{
  "d_expert": 256,
  "normalize_top_k": false,
  "routed_scale": 4.9,
  "vocab_size": 8192,
  "train_tokens": 412400000
}
Below are experts of layer 3 (counted from 0) of a mixture-of-experts language model. Rows are named router (the router's row for the expert), up (a neuron's input weights, with its number), down (a neuron's output weights, with its number) and show model dimensions 64-127. Each number is 128 + 32 x the weight over its row's rms, rounded and kept within 0 to 255. Numbers have three digits each.
After each expert's rows: a language model's description of what the expert responds to; "mostly gets" lists some tokens that are sent to it at least half of the time. This comes from a sample of Wikipedia text that the model never trained on.

# expert 1
router:132094104139151141118127165101125149146102112096148095072138158092139134074133100157170193178115111153091179142050095106073100121190119089148121118134130162121132098074144101105092110084122094
up3:108210124143105075139068121140130065177123144124165122082099148140085090146113115119114060096146119198119084144101133184075154124141152118069080148072115141117147135144144101128089087116091146
down3:125131130101117130183186136070112153087113103143176137129111175158115147149131180099159131143122114104096125196158153092183124129108130164190125139113167150157100101099112148127139141147150119
up4:106134132073102093102158094125143112105140084090173131114149169173122109166170152144121091142079142120139152165104158073128182131131103127194159118143153139167157090117108086136140106134109143
down4:170155117161140115159109139139098128157149175175119135089082119130113148140075121198112153182118089094110158085117135150152103069143097087054132110086139126100131153145134167161131124104125112
up5:128121168129166184100126077137176179111185088070135091131154114168147088122090078143098102161163114108112103096123188143122112188147165139052156072119094067123068140157178110082176093172142137
down5:080131166096066136113137181157113148118102106165121140151136098058168076132140099095139110130106176117082117147129079188159097136068062110158091161167110147123137081078093126160072151152112127
up6:190147107127130111154107201076117127112100119129136121122121140075123088112188110090111145101132140129091094138142104174122093105093126124144129129125139128173160154155179141131136106117154101
down6:100122147100070109161125110119120063126096117189135079110177157165133129168150152151153146141161153158070119099104122118168208156171170070106150108093097157115173110129090089183143154138103179
up7:135165147153139134132165156126138138112116158125123085142164141171091057140121172168169140100140170155106129110078088063192099171165130170098138095109122130129061155157129132123122180078171083
down7:118142105142086150075087093123098116177144101184106131111113096062142184092139123135141073165088135091146148117151168151103151096087142131116119130160142111131165131089138137131119138162082219
Description: Line breaks and = marks around wiki section titles, such as the blank line after a title or definition, and ==Career==, See also, Personal life.
mostly gets: "\n\n", "=", "See", "Species", "Scientific", " chronology"

# expert 12
router:139155132153116177158119119138153141125110084161128080139112127111149093137100082134135077119115132131204156123148150089210176122064140139145067128140062087081165101122118132133141180111170127
up3:093114105163172082158208157143162132125107122127104124150140104136105117172104118106154155121124122189162137127108150120171123148135164132223117113178147140150080155168073127165109161179160086
down3:122181153080122148112060069164165146144104127085117087141126144113139173146139110136103094123160123139101134118162110130143122093169088087064161089124110114167172109035100100149135144131163179
up4:138095137063171108062089167158157182095098148120128149144128112163119126172161148155080119116202062144131046127205163083125131131098157125134176072128126127161172158137115153102124127183119136
down4:111100165160130137128145097129125099134184104160154054089123102093147146109129141124081180181075153176122124040104101076128135158126107133121099128053126141157092104147081082152108061062088120
up5:153151127079124168072097108163093076071171095176073106090100119144066109097152159139154162113150127100132116069163144128107092115115153124200168159150147097111115127072092114123119137119130138
down5:101122152116134080167158148132133095177146146105167123129111082202147096176114101135086133203165086125119141125124176091126157119100087119174119170101125120128179135108120131104161132128127115
up6:132144132165121113111123167066058175156105112090176143138054168123150118128162099140091136119169153105148098150097132078026173085144127117133143158105115184141081127108074116165112157121142116
down6:114110133163184098157113088149104107098172166103116129187149166092131101151139112102144092172126177142150150140117118099150091181092098122086115088116099092165148108090126137149062110041118132
up7:134132142138131153132127118147137126110092183169162162136120146092120055081168170116137078154113159123089183106067132116181125090134119178107195130113095157129053123090115107059220147143120119
down7:097142146102088076057093075126120124164146088170122119159109099110135188157158179102103142153099105148122095109109185125104161116089133109117093155130126150177134071163112119134172168074071088
Description: Prepositions and infinitive to after verbs or adjectives, such as unable to, encouraged to, strike by, plus modals would and could.
mostly gets: " to", " would", " into", " before", " than", " could"

# expert 6
router:132165115080104167111116089137083146052103158091111102119146105141088119110119108126129065147168161169118113106145105098094081080119150125102138121157164047156118122162102165168097130148153149
up3:059151136183136107139115124150151164116140082088142165146125141175098118158101093106135141153125126125099104116131152134107113175144146131109102155075142158187169128158114066115130127172163160
down3:101098116136084153148167159129072105089101155086111104117150202073120090112105079142131126104054180151115082116129118124150083150142126143146153109094092162117138170130130198138097077162103185
up4:204132130134106122024152158131178066072151110149133104134056094136114126086080100087183166106068141145152154093136111138116122115171107164154106114128062115152096054218111126127111133095139138
down4:146145130123103080178087152138075127183141157115122152197166179185079102145140160118131205113136106213148128152107155173106158137105129164076094090096129098088107128103129144152164118075154100
up5:142097129104144114118084104150154089122132106087123119141098131163132143175074079111145164142154188159153096114129061173130151146100108155119113167151110066070189174135145106191122141136114077
down5:104124122163124141116200120141104161160202198152138143078141160138147084156091146100201082161148128108139115092110083124149143122105101142152088083134181108128138109130142169151102094156045154
up6:105162065149118113115161176167155168103175151130145157128140137137124149147119155137106081127128154185176121135147103205065166100108158107163137131104097124144139129081066205162078090156157193
down6:197153129120135161156169084111098122183203073173086134130181126164121152099126163121079126134152113098071187137120102088076101101086137120092075179165153111119148116071095156142134133154153122
up7:101146163136222113099121081138132143173088194108146091093164134127084109165179102098130182131080161105156084147097125126133138135151152118153134110188156161143118139119085091082137085137134126
down7:212046126150099124145080147096179143139075133130130104174168158093154105146145137132074146140144161168164123104061121120106156116140075127178148102127099149129185127132158118108166147158146092
Description: Middle pieces of ordinary English words, often after a prefix like un-, dis- or a hyphen, such as un-us-ual, un-ver-ified, con-ductive.
mostly gets: "wh", "disc", "aut", "Wh", "omp", "thing"

# expert 5
router:193139152136169159126067099100082104160153103156084148099121112169108156112159104153099082084143158070158165072165118161126102168131139073131117178146174123102112161155081124135097108134176121
up3:071184130151166146126176197132129159123139167146154171123162132138140101114119132115115148077135165104149134150132109120109134115139104116150111111071131168125166153167153123048138130164072098
down3:174116104106136146140176109171145079172138162085061135089117083127138159111114123109119157131073126125170125154133140114174120146157106126107149126145114166187113094108161128196136097110101112
up4:112138186114125174150140144133123113156172129163111171140083157130136099124126114147122141193143129144072079121106160195133098074181122140159140120098142104112150107131094115121108134093150116
down4:126121102055089120136130071124124105111110134097111104092071136144114139085115162149146129119128105168182123147141108126075097140069118144108137048199136103085146099126144114159117146146160152
up5:105102127131123187117127176152129167120114141089111110145125160099120108140165139082130137097136145127147116101135116119153155151147153082126182109146161161157133042088140132129105098146088106
down5:148099123113088154110166094143150102121154084112134132135162140144163107121155149156097073096110089110104140120090124156164155065106081126111075158108172179108118129156171109133106164064160156
up6:100145167134118148121129100131081134110130086185204131111130116160106065118157132120109127156096085075065138164144109145136141116182129106121134136083105115136110082179104101070136095143122151
down6:130112072127105131101116135157097158119065139094061098109077177167096170132051142162122134122128147132132132130194135110111120174098129097127107079136114156131120150068105094186137139143130118
up7:148117135141204122111130100106106097124137163131122165115103107121151055073149131149068099162106164144139105131148148172122131108121171147155151117132146080166161092048076116171169117153175124
down7:129115112147090111114145152106168148187079080157053175120080159166090116161113113131168189135182098079124180110101125137161136110124126087093125142115160148115121112115181140142095122116166103
Description: Pipe characters and line breaks building wiki tables of results, elections and charts, plus party names like Republican and Liberal, and dollar signs.
mostly gets: "|", " Billboard", " Republican", " Liberal", " Democratic", "election"

# expert 4
router:125121132137126110146161166134151166214096112164170116167102148154154151139159109180110158132142109081201100061144134198160116131108146114134119180134119162115115123122140166123105126104140106
up3:094088126163153150104128139168120121131167142099169138085189096086076131139161125127100184087135138122157102167193148122117145123143139161146091100149121147149110136144112106098072170143069154
down3:148144151155159116136130111094119135141110164180091148165127095121200072145169116164107099131140094121100132070075143146136078127112147095150178182086152104127147107100129108195150102120151136
up4:102098172149137147156174134104091139119119143149077151146108122093119086140166117200111155104122103170147104119065158085105111139167140135087184128096153119122145100097066117099117075155075085
down4:103159117128091126106134160127131138145109116086164076072158109161165171151126140146072167170121160063103118114168117106096184098149146139152081097169081094148055111155120143128144106137130146
up5:165097140110170148114121120115173167071207154094098094119111072161158163069159174156118167082086179090190144152120126093161136152102176093178093070127134176134081114137160050095149102101113142
down5:081095122080093101090145103230137090175198135168221100090156118128071109169114152114104129147163162159076099093157167159118063092138121152120167133155098141156134093142113127113145122132180120
up6:114195138169142172131102128155150074109146125143153168112125080127161101158140161183130170082110161118075155118141106061101146135176135111200099095101082130172134167124118117141113147156082152
down6:132100148147131087092129139093145153147109150126096140128077147141150172165141093179101112159118145062170076147111152146128103149074149154083172158147212105132138139089077172126085133148219101
up7:118106126124132129138137117183174122158156084097148099107119115187160101108118088115108096130140119157151093124134097151165093139126142139167168121101139059135136067090138127067148077087068079
down7:079139106164132144122186164126080151112168199123133144121173149147090158157147091160121133075157101124130085144095179117119125146109103127063127101127058121124169193165148167129129198120094110
Description: First capitalized piece of a split proper name, often a person's name mid-sentence, such as Len(nier), Tra(cy), Ev(elyn).
mostly gets: " Kal", " Glen", " Ker", " Arn", " Sir", " Tit"

# expert 15
router:128126137139089141110138112083147143139107114199115094153075157111166121123134159170132184110107109071201124092174163143172150174117119097090088143108147180133100146126148127124129156059145131
up3:089091123111078138145187127191162153078099131135143145093109164170107149079185195073167189135103110154154090123111151099138089151166070072128129163156172145079130095117142128101100168135167153
down3:181108133143159151102181182108153095116198176105136123155196137157090111161063139140118152135163109138113084090123124100128109119113091120048121103112110115140180168142153076192101117181141095
up4:137147113129078147138135066196155116114136123132111164168117153130085109126211150131114146171105124089061125131140206118166119134139179085127106132132128144103140130092150167104185045105108146
down4:054140123082158088080140179082185141158035106127126149102131130183115134171114121200100128125161154141145126157129135112089127124182071148147168163164122135123127121162117118083061144137169141
up5:087134094081103110119069146146157125144170127141121102060156148145152112155053166107124080102131134093120126162093173112118139141116123122085113065109111126211194144090092126097129110130089138
down5:127057108133125177126183167089110129178097138174115105093183145114128158092103093110175147134106112090123102113076127159078153153109181145070148198150137137146091153173176112100151137116101117
up6:148158121131118138087094128189129103109081147169171120136162115122107164123074121152097134110143132165156174088096132152154089109110133136153067098076161115149153115144083114129187129062083155
down6:150136122117075117074133145094115155080165118096141108131115104148104078139139103087119069125053103132049124174124134124106092165126100161126148139156122092174104148186143123148158194126151089
up7:090152126185146182148129140138148117148191116149175113109155167109113132145128125099159067186093166124160073110092117176090083106208041080165110125114065128149160130117122159142098113140099052
down7:130127164180147096121183156112194138142151151166128146118140113158123168105142092099098174127143097165110131184082170077143131124137196173174105166158169129166114168098086093094120162134162158
Description: Prepositions like of, in, at, and near right after a noun or title, such as Mayor of, Archbishop of, state of.
mostly gets: " of", " Of", " near", " Minister", " featuring", "featuring"

# expert 17
router:138106117121110101143143172113154164222122114174159118182078137149134158134154112176104168115157109089210118096171138191184098157137152125114115206142130178107097141131168146109094113105166132
up3:106138139107187192142121163152169136136126123141131146126083100109129118152208113151072197101108205102106140161126184094101090122113125135104172094110092199129156101126169094111100123121094177
down3:130087155131086105130111126172164125115198133148114129135134165159069084096098115133143113145148103159128092058128083198157140136131190160163124123201144129166065139114097180126071114161147111
up4:130172150151137109129162123105077117126205064127125142169155139144100069074147140162070159118090096108174108065118131158099141095101179166081135143113152101159195077156107171076101109169136099
down4:131118118090115169135069155135182117102156127085095127099116086097128121080164127177151110135120074168118086134117111119113170086128073144150149145124153151128202203130150120136208113121139137
up5:055163102139144130150165195119102118138079161150141164100155103189169125151128108130074105125098118140169092164128084172156154121163110146190124125099105091113159169115126083117127155107101162
down5:133056191120109172157118083150157096109195187132092123095145164096117138071091114096103156118110101090140118080126182150133041105146147158095171145157140167140115098163160151109135091131110113
up6:148101106091151127087116089090156111166111146125098143134149114153178118086172131101121112151115180146128086175131164106122117128129166128173180193122162083130094070098154088123163114172123093
down6:121128183171160155149159167162151145126182095132122134116122065118094106155155093111074172116130150145172071162160107160122099144171096121108100143106133154112151162141083176209126088121116116
up7:139169147065121153116133081113133125140170055115096168162151073138103116105173132144107150131093109102199118128134150158159105113125184181150088149104142226129102100082097184063156147118113156
down7:102082104151135110129113172188143088102133151137166134193095139172140157100129185099153082123129113120149144130162127091048085085145081130159131129140097066132148140137076125115139112135131108
Description: Given names and surname fragments in lists and tables, such as Benjamin, Gabriel, Ahmed, Rey-nolds, Tai-man-ov, plus digits.
mostly gets: " Hor", " Benjamin", " Gabriel", "left", " Michael", " Robinson"

# expert 3
router:145141116135098062114153111212151146142108056111060109067168159102082086124149109122158117158148133152127118144108143060147183137175089121111117139156131113129096141139127101164118092110144106
up3:138176169160125098150118206128166110116121061103150076107170126124107092096160044093106126134121130151166094114153182146068137078107122144109172113117133128143155131101154122116163084128140078
down3:114081141146099138141149122148118182163174130144115128075077155151140075139093139167103077143120189133104157108102051158133092108104148121135076083146098092118090084084157156092145121171099117
up4:089170102195145151078204165113134139124173131078136114103118168114123171163137136162124106196105148127153138158134106138153103108123133067183127137083116129111137115081122104080140136114088134
down4:090120101064101119119138063163173149166183136158113121140108119140151170121167169075157175146096110229101058121098107144099113150165111172137117151185114136141171170174164115109113113117123105
up5:179123072150126136114095156160113111094128121083182087136149147167173156122164095071104167115142123125124108096081108090112190114147139100176135087081110182131114130100078097126154178113152101
down5:107097045079097122122116092137171117145154132106107123108153093127096189065128126140162079185178134144168119121170116088142151129118062092152112076128079096158164136171166142105127105153126149
up6:166152106117120102098130172162099067141128105138190141159164134189197137173147140152133142156157176130095078182138146169087111127154144098122132148116091133096131146144113121154096139089156122
down6:138139117091164163111177075112167136130124178189112090123091132039066115072134127125165121139126071119200134139100150096177127140172099163135137135189102121173062162084168167137162111114110117
up7:101151167114238105122125071191067151093202112144118120140169108128121135167170122147115155118111127160097105143140132083103068093142136139077143121125098140066164173136142077145092163121125115
down7:125145155119121189087190143094143110106137156107087141066130182122144046138116170124164107109078073087122191139119085116098131163100158114153147129158063136107087147096090181108150109164154089
Description: Month names and date numbers after in or on, such as January, March 29, born December 3, plus some scattered word pieces.
mostly gets: " April", " February", " July", " voyage", " June", " September"

# expert 18
router:151173147114155081118081145082102062110073075104148110089094105130177108152111125128159071120143112131082140140148107135097148115113099099155114130088146133150136142136187145114146087230154083
up3:080161186133186088088139159045118137118063138111151127136136121081116082104136166087138141198141201101125125162104159142155129063154150138127129137150116174120148118119116124152138100143107165
down3:144101110151091162129141106123097144141150135128126064108087076130148087188174135083144171156148134137097185153149149157079126114133164136101173147092092124077109062168139146130160101165112109
up4:087160093125192140162168147134148105082142157115137113098201137155139117105115143098122122116167104082089121145185166143119151126084143137141021135125121068159162132154133138154114115122176145
down4:165175143159120137076063110208153173128073076111102124103082137130129177080090113169101113147108160113158099100107134097124113159116096155132160101070164187142161115159089069101139194136112093
up5:130112139168189101108121128124140116163096084169142144140146150132151086162085108172138098166130175113134164131141126065097149124100120126161165151114144109169131127139068070090173154182141128
down5:115148131062081190134094119135141204132128112168129157134115123139150183073092085096122133104149145098169185103125116133101130102154080128128094127117132135179142087158123157052085106111106141
up6:090149149190073198151178083095116138084188114114170055143156122123150107131122154080113122140121112124140105109153120131121163082129092143121129125129185104142141109097102119114127079139135134
down6:132118169077139160083131109130140093204164107147208158142115122114137081067107161139119169099108175144118165101147126098158185163138108059194088137160143159078136133110157121127157113188147078
up7:100129150130143056065151108129109112106175161099136142170103105160168087120117106114107155124146142141183121170127113148144089034111123169130131132108076154145174073084120162095112031121162109
down7:123131171175128139162113131068129112116137110128091163128177076136115149098099174200066153157100108062149143163083120134134135134156083111107142184187140058102134125091115144148087186094152118
Description: Field names in bulleted infoboxes and tables, usually before a colon, such as Position, Phylum, Kingdom, Genus, Coordinates, Attendance.
mostly gets: " JPL", " Genus", " Coordinates", " Website", " Species", " Phylum"

# expert 8
router:145118106173088133145163089117074133156202121140126155122084120088087167181110165158140123090156124088114108116137099116104161125104156173082143116184191109175106117161127124148118125041135173
up3:154115147142189166120203109066124105127138079139133143176162133168145105157119154125127148133178119055093089151119128146167056113094190095114131130123156111090121124084072141123151102127102117
down3:128127110117091048190164146134131165145175072066164104154120139113095129073124177135085081095137166092109121097155149111067106138126114124142158130112171148094179129167132133181097178177146160
up4:147123167125101111099127086100241132108134132092106123183109109167149143128103093109123135135106169136156118091134086081136104111141126062158096150107111153151101163137208112122145125089050177
down4:074166193090114140104149166143112121144147142108133107135188114119141157064143097122121077149154162129118106153130106195094119185095044116150124114154135140173099082126072114090129104194171110
up5:072154112159124124133096192082151116188137115109170146200161119110116133144152143124171186152098134140094125062106207117119107151097075128127181098173114076158177172162116128148191219110116152
down5:111102116116133093197151144173174136111149074179143132055119099164133197140072127127137142143159120095154152069097131142098151121136119157156092126140146085131104151157065124153132096164162123
up6:166110171175083115077157092133113116106089145132153159126099127172153160110075156082136105059111153185147080161101095112081170072088107141126169108089148174146102084158117121082179121099113127
down6:106090056114148135181116238162136109126084117109123151134123144088139153145161125110125164112094072082129125118116115163082156149156123140156092136192118068176111094099156070091106080152152109
up7:120161093133125138135121123141148142133150141095169140123152094117094105147153114123104159154196193140103074165095140057121135085127116166147137117139098075106160146140047117166072152108190147
down7:172144100169107138165079119189162160080090181136076199114136156116120114111115138074156134140097101137177088133136116121118175144135150071106141096095106104196094170090129179131110127115121134
Description: Interior syllables and accented letters inside foreign names and words, such as Ant-ho-ny, fran-ç-aise, Alb-án, K-ä-rt.
mostly gets: "ür", "omo", "ü", "imi", "lad", "ön"

# expert 2
router:144147098143091092133159146060166133190104083170133152159100178149095194136125148127132141100173102135143129079152079178165091121209131101082159161122172161136099133167140117124124120071156143
up105:144166135178150126112121159153138094093111133132090120126118118089113103087067146107103105122158153162106135168166071078139130099122192141128140064100148174112138132160044159164134160171157111
down105:174135102145162037118118113161164128131180085123132045155113110111131097168104109123121119083096088121187154139062165171135102171158102117096121191096178127129180124150133106144151120147064164
up106:127178113118192170102116114103108128094159149128122137142100102104114170142110063116107176098156171147117162101128157134089126131158104164149155163147117073159126175117114163092128195144075120
down106:087113120190045102102116135165147156089180114145133158180117129050073116081130161125102143105141137148118119152127098102091170160134145086155054105172114121116108110099114113128205103104101159
up107:156113168121125202109117124170120095132154116189106132142134094090138128111110072094126070145141145136122122089125095083136084089106060138159154108095121094150138142148112185076093075198134120
down107:065157122114147163130100136152131192085117169069146129124117118180130129136179129126082122091141153096112145174145162175093144140137153094120108159168121163085111105101050110119172110103093075
up108:108119147124104111066162138128137150124118100148119165157131181167161116125079128176169055059125072154165108149145090106108144080124122176106121095107169160076139124090107186149121090142141076
down108:160084150087107119113105057166139173122170127142128160103152130115175095122163115112140134137089127115060163151151166152110128134067140149092161100163152096102145139101113205094137185125104158
up109:147112165080102165106097138103100092102123081092130167124173163148182167122197099096121145122159129117155139132131110121138103142193112082156167105171149120113175112138141143119187123086145131
down109:153122082115096156123162165140148154139115098094117093102124153079131026177078090131081092199075143117101098090113140095149122200098132136110143093104080158126099097175118120146099107220134109
Description: Middle and final pieces of foreign or place names and surnames, such as -ford, -ville, -berg, -ić, often in tables.
mostly gets: "ford", "ville", "berg", "bury", "outh", "bach"

# expert 23
router:137108103194103109178152136135183195165109157143155111174099177148142180175145124186137132152128091085181109121161124121162130138110137128097149160103101200079081172164207158109121142130084123
up3:071135093123116092147118134125159121176167189060103160183085163168097161153130115121117123161123131071135135148098137088158106156108091174173150086106138096144081115109137133109106073161137138
down3:130162218160105126113179113108161146152171087105101124114170120118148180130086130139152161115141067159117131110084159146109117098171162148099113157130156105077073130145093130118131155128054166
up4:138161137152107090124169101090108056103206125098101125083148161190150078181123120092124153168157102133115153154148051154134133121142113152132073092116084163103106134115161135174161198171139094
down4:066117102148138142112072087143105150151112055121165152150142108095153115143143144135115172093132153157093088095130138155100070151103080114155131210207089118128130131112187097040085126116101151
up5:110150116146099131154157147154135107077118136142126141076134112161119141071130152094093146126120120133092143096133147153172141150162101083106205116122121215145139118165062197091170152067119218
down5:159157176141164144127159100174149168176182081153181119088140193139099124131138185143120130125070186159101152094148154180107100146146116166113104096103214052151106169150141127147177163135107140
up6:139109127101115123116106153141121166140142161097152147106176065097177109166103148151168098112114116139161106113103101106128121159130182123100169121081163119152168094171104171075164122137113104
down6:154069096138195145118228150166125088060091169141107142091118132119132151133151125086087128108191044138119120138165135130120090095093092096146144132123111126132105128118136132185136151153136119
up7:115124149115103197162166091114129086127126194101152067093167095123099139123167134095138137107112106087086108150121065152125130072110148113213108147155105122095162098139129134123108131118108099
down7:127117133126202135072108152118149139165093094173078101124103107130134086151119151047062193130119144158098128107101118088187101163153111164106085153119084137093108080179157116129130144121159151
Description: The word as in roles and comparisons (such as, known as, actor as character), plus dashes, semicolons, slashes and open brackets.
mostly gets: " as", " –", "—", " —", " As", "As"

# expert 0
router:130082098152097138154133104097132113129095177077137148122101116105117164155118108151145170164098154172170139125075206119157141171131154116166165120084102133099099147165145155160084173123142112
up3:148148093173157149143115119149133159127135126136153138170147113129091147086117128129150063105114144131158083173062093097186113100097104197130188113163124202170172141188123119162131184127124116
down3:137118203079152157092108142117108111108138162131137117098102115130157129167118127138079106111106137122107158092180143089088135091132078121173123155112100093100114116120116132153115090161121117
up4:143182166083100136109121119054088090147171146126080111120169110128126155206148161127206118113094024154191099161122168120102160112112147178148102124084174118176147138127157166152125126168118081
down4:130114102120121146155142135205139151167125102090119136124059126162113105096113120129138193164183220127132185142128131202213086113122042118110172127161114152125070143173123181126105130156182146
up5:084188182167123154148101064110191069150116136129118117135071110163143157130149184131165080110167146131094110105148114140135075143128151098147172120134110107145177116105143125107154110117138131
down5:161128111154121146086128178144081109090186134096131088122081081210126121103117115068087152111099124129093087176140137164181095136120127084136146143195090125127108126131124126166123164120150054
up6:135161141114156162095115078165185105144083102102197133140122091146060124174122131132093048135133116139090175137133143138125148162117143168177148124096122078143131114129090118124140205143077164
down6:060123131172111150119135149094080150124144152128136174159136196163134135100114100137114160140100111156111097164147125144071165120145104119133076151129157156127111138097103113092134105092186107
up7:164145113106103124119159210149141145137146091167146122114174081092116120133138119104113134137119079165147132185067107121139128152098125171099113164122195095175119109101151164104161133094116109
down7:158090107140117117141105128172148103130079135104100122110072140163168135089118112096134080068131177067077119104129127149190092127107110135129144131100124100132172141139125126110124113128065144
Description: Commas and clause connectors joining clauses in narrative prose, such as that, which, who, and, but, while.
mostly gets: " which", " that", " while", " who", " where", " but"

# expert 7
router:146167117106113086150097189148146082163143141187148119155050147183170166136139112156130173111179120111109099105175094202134113095120102043129133155097173174108160165135141154119148115111166110
up3:092147180120181107117133116158119127147152115182143206092145138143098199094157144162159140149181114147106104144122101209139138140177119095163134090055090148071163122081118128133124126132150133
down3:112139121172114101103189123086117088121104150128134072165148139130147122138124185104168089178102201110119144137131119123166114107111125145097172057134090092230106126058098166039117164149139097
up4:089141191121127125132144176178069169106174150121140163123119133176075092089141071120104131116156113109102178144206097138134140122138080103183165133108109119119122103121122147166135109132127151
down4:114129139102173151137090160083142146067146078106112066174118124086116151147138084092155141099149116191183145089181069058129144090134102075125134173141152112143136119135137164108123134045144083
up5:130177093154162145098167142117122085078180120186130155128133082209116113114187133144131171089152150163127126144178109162095160100112180063148158109198135133103180181099121163146175120108112101
down5:158175106140114136095144126076166135169157140094088161100146149122158123145165144099169087076108148200157159119131155134114155100151090095139192142125197096220158131167073098125148111096099120
up6:088157143145108175179161134121074100157160181106120174140133105106069127132174091150130106127110168183168165075134126124169175063078101124126083057136138121153104126115127163063107111198121059
down6:139118154057164124123152123144100134104152173097130161138153156136144197126075104131112186072146075108113128125146065082114110098135176128137159198152143164128166127143113085138161105081151153
up7:075204121119128146063150184142150102098144135185146146101129047170135121176095131073187104195136154141084087159121147150105119146093137203164154086112099133141171130110125117121128147116112080
down7:152128134119206137176094077095134127130135146087099120129143126130087132128175122100115085133115152114106147142128215109116115122133115104086087104080113123120159131145145230124098127174144201
Description: Column header words in wiki tables, such as Team, Votes, Candidate, %, Pld, Apps, and capitalized word starts in lists.
mostly gets: " Votes", " Candidate", " %", " Qualification", " Pld", " Free"

# expert 10
router:186104121194184135193104159073122122180087123184158128181135116152160128150136087096071113142174066089141098133165112155155105112133157088137140151148174152157082139187148115168141078137160116
up3:081091119181082172137136092136156078074157147162132151156106145086101130144197147145103103112104139140148100149150075156063159077204149124158159078075094125112106104088085148123140143150095174
down3:086122186164149131073103100175131133127111125141144135139136095207142131133144099113140068098077193106139199124121125131094111063132039181074066149124145167093096148149183183164129135137138144
up4:121124150191128118090107145110102138141119144135084116144108077117169111150085115102123110133131174116103086163128148041162119105100114149115106094111091111144114116143116065089152077135080145
down4:147093119152148093139135108088156097122088136130142145114139115132168173122189129102123212091088118089139168100149137134117115131155179112145158215146190172137140126098130181159143190151140130
up5:088159214161087081175086125173099107125127119118162162146158119121096096139074158132099176124161088162096182166133100149138159093152037144097132147145153121113111108114139147178128045102152164
down5:166144100068174166134182142111132101108156170127114192160119138207168143137122104128164095160112116138106095100118142120125107121137077105143096132193138091205082108101114129081207146133079163
up6:153179085150120202161126148131089120098179111149095148079155097124103108158202201148123091092137104142093136154156106187131159116178102143097135116136129079154105138145120071100167114102125138
down6:102140178089131102173135153141114195190007098105172122121100159139117139117113059196122121136130153107111108102093159104150108132123110131124134160127107125133074135133106138132075144173102124
up7:135091128112096107087071142108194098066158126162093071171156153127087135127105122116125079123138117089102080114152131142126155110157113180114147189195093212070144100152096071114141082122066131
down7:120109198111136138092096127104173110081142109134147089176129120109143076072090139113121172075078163198136116116102124145137150119164107139145077130144176144085127119115134094089171098157110105
Description: Hyphens opening bulleted list lines after a line break in infoboxes and member lists, plus compound hyphens like nine-year-old.
mostly gets: "и", "-", " Lieutenant", " multi", " Saint", " followed"

# expert 14
router:146091154141160125155193121104147171207141139130121108199136157082126174165112117138148105173136105099191094098133051111128133142128130163183136109178126152169089142121083136125073136089176119
up3:088127195121146163095098070129171123165151132173104168129070122114090133134094113098106128092147136099134119121182134152174138108141066115135159087106108098150110141118152052124051165084080092
down3:109079063185142124198068124148172126083153104111108091206084110098112174150152105125154170154149118143108071090159070182164124134056153158126129112138145130161159073128127154083148164088130170
up4:095078145124169175184166200168120100122088109106125119084118094075118136077145170122082145096105148116162094104147080117160185163173086164157129133158132168094116112115119088067165150093079128
down4:150120117127067102163128099100025140112171169159177178134150151156114130108094153142170127130113165090099174135141127131142141099073143080163142143138124113141087161132125170109058060106095166
up5:113142158133151134143188134136119134121126137117148099092182227152143131146154096075108151100161111155091130154119118118142131131143174091160135084169153075062085130143139106119137201149167115
down5:130139117120118099147107168139107120143151149104152101130173143061105170105093155136168111179079152091127088143130121136156125092126206207137094109126125078141158119127135133097063120104150181
up6:130116129129096165061113107129194079039107125149119139212227127122082119132154122108187140130110101191155081175125086162135093150133133102140180132112140123197175151172080140111104179094159130
down6:057104147129153118140133116161153187180081110167108102101093163180150091148149082121082184153133109100107140080061153123106113098129149133165157116171140132111101137054159128162140121154095098
up7:096175143172174147156193107146115089135103128128110132203147122094154135127129092131131151157147133154149146103089119114171178081120099118192105106082176104138109112143117122120177121098122058
down7:131087099118083116164104165089109154055068166114192118153162108159135194170088124110122101105162120157095072184104142175109125143085112142085106132116123152131148151089103195142105143143156116
Description: Years, the word century, and country or state names closing a phrase, such as 19th century, 1973, United States, Pennsylvania.
mostly gets: " century", " 2010", " States", " British", " 1999", " 1965"